Weights of a small mixture-of-experts language model, trained from scratch on English Wikipedia: width 256.
Below are experts of layer 6 (counted from 0) of a mixture-of-experts language model. Rows are named gate (a neuron's input weights, with its number), up (a neuron's input weights, with its number) and show model dimensions 0-63. Each number is 200 + 20 x the weight over its row's rms, rounded and kept within 0 to 999.
Before each expert's rows: a language model's description of what the expert responds to. This comes from a sample of Wikipedia text that the model never trained on.

# expert 28
It responds to: Nouns after the, a or his that head a phrase, often followed by "of" or "in", such as life, career, role, work, song.
gate0,185,183,229,214,158,197,169,193,194,172,217,213,208,210,154,209,186,200,210,198,226,192,206,226,205,177,194,186,223,199,224,191,180,195,239,222,232,198,241,216,172,229,201,179,206,187,215,156,174,173,222,175,172,205,182,209,204,163,191,185,196,214,212,210
up0,200,211,185,221,257,196,192,225,179,195,175,193,168,193,226,175,213,211,188,170,178,211,185,191,180,222,193,171,201,191,173,205,201,204,174,183,196,194,164,174,233,187,192,212,208,210,154,202,219,232,191,207,249,192,182,177,199,221,211,197,198,187,195,183

# expert 38
It responds to: Plural suffixes and plural nouns, such as -s, -ations, -ics, -ians, people, members, often before of, and, in.
gate0,198,181,180,208,187,201,177,216,193,171,204,223,218,182,162,170,189,184,225,227,194,205,193,233,218,218,211,212,204,195,212,169,210,159,161,222,212,208,206,219,218,219,225,181,217,227,197,169,206,202,241,196,195,180,211,184,164,187,233,210,207,209,184,218
up0,206,193,197,174,227,201,196,177,194,191,233,173,212,210,198,222,240,163,217,206,188,212,177,155,169,225,202,210,197,210,186,207,236,236,213,182,224,223,200,187,201,199,197,198,207,184,187,212,240,193,198,227,220,198,205,180,214,229,200,183,220,184,175,177

# expert 6
It responds to: Ordinals, numbers and position words after the, was or his, such as first, second, end, top, north, before, newly.
gate0,197,180,212,211,180,201,216,237,191,187,185,190,189,215,197,204,179,200,182,206,202,229,172,218,210,207,199,215,221,237,205,184,202,182,208,208,190,205,238,228,210,180,216,218,230,207,183,197,169,170,200,172,172,205,201,185,215,177,240,224,188,185,156,207
up0,195,218,164,211,201,171,230,184,222,192,196,195,192,219,198,204,225,207,180,227,199,197,183,169,183,212,206,202,189,208,224,196,228,238,179,197,203,210,184,217,213,178,180,199,174,194,200,175,190,184,145,204,206,189,194,192,222,181,197,210,227,194,242,207

# expert 15
It responds to: Final token ending a name, phrase or parenthetical, e.g. closing ), Championship, Award, Act, °E, or table cell values.
gate0,175,195,208,222,171,219,195,201,184,219,210,172,149,197,229,177,219,226,223,171,175,217,222,211,236,209,166,190,223,206,212,226,201,201,202,204,181,170,210,190,225,189,188,205,189,204,203,183,186,182,176,203,210,194,223,185,180,183,196,203,205,177,197,176
up0,192,188,186,209,228,179,202,159,172,227,208,192,228,196,214,191,178,198,170,176,169,204,204,202,212,175,218,202,247,167,222,238,179,208,220,224,184,233,231,192,174,197,217,197,171,183,215,186,189,203,225,219,225,184,193,206,199,191,211,214,205,198,229,209

# expert 25
It responds to: Numbers and blank cells in tables, scores, money amounts and addresses, such as 48 in a row of figures, $43, 7–4.
gate0,219,210,182,211,215,160,207,185,201,212,218,239,202,213,197,189,194,188,199,194,217,213,201,195,182,204,210,243,201,238,185,186,231,203,193,214,195,189,234,179,223,192,206,219,208,181,195,224,180,215,206,228,197,183,187,204,233,206,183,227,220,177,195,196
up0,195,185,230,207,187,158,170,176,157,185,188,203,195,198,228,180,208,193,202,186,169,223,205,255,247,163,199,173,230,194,196,208,222,192,208,197,220,211,174,168,190,206,203,205,191,171,177,209,171,202,193,213,212,212,161,183,156,200,184,189,201,188,201,206

# expert 20
It responds to: Forms of be, have and would after subjects like he or it, plus line breaks in lists: was, is, had, been.
gate0,194,187,184,225,224,203,208,234,192,213,195,241,241,209,166,208,197,217,220,167,206,194,185,194,200,128,241,214,215,174,168,161,195,162,196,180,213,184,186,195,203,211,196,215,165,163,187,189,211,180,186,201,226,225,209,165,170,214,211,214,207,222,218,175
up0,168,208,227,169,172,216,191,178,180,168,217,184,148,211,204,181,171,152,205,226,191,213,222,200,194,243,198,176,188,205,236,223,212,234,185,201,160,192,202,204,194,204,213,197,206,203,221,179,174,200,189,210,220,190,204,224,210,188,197,189,187,195,177,222

# expert 11
It responds to: Line breaks between paragraphs, table pipes at row starts, and wiki heading markers like ==, ===, ==History==, life==.
gate0,191,173,194,202,212,212,209,220,209,222,206,224,173,176,191,203,207,199,198,216,188,183,224,180,196,165,172,170,194,199,222,175,167,229,178,223,201,178,216,204,209,207,201,231,184,196,209,165,217,154,195,200,209,201,194,176,194,173,175,200,184,212,198,181
up0,213,198,198,215,193,216,228,251,194,182,177,196,252,238,173,202,204,219,209,198,193,213,182,234,167,215,227,201,163,204,153,217,225,161,203,190,166,201,165,196,203,229,189,209,193,206,204,217,220,209,228,220,203,204,210,219,205,213,227,177,204,152,199,191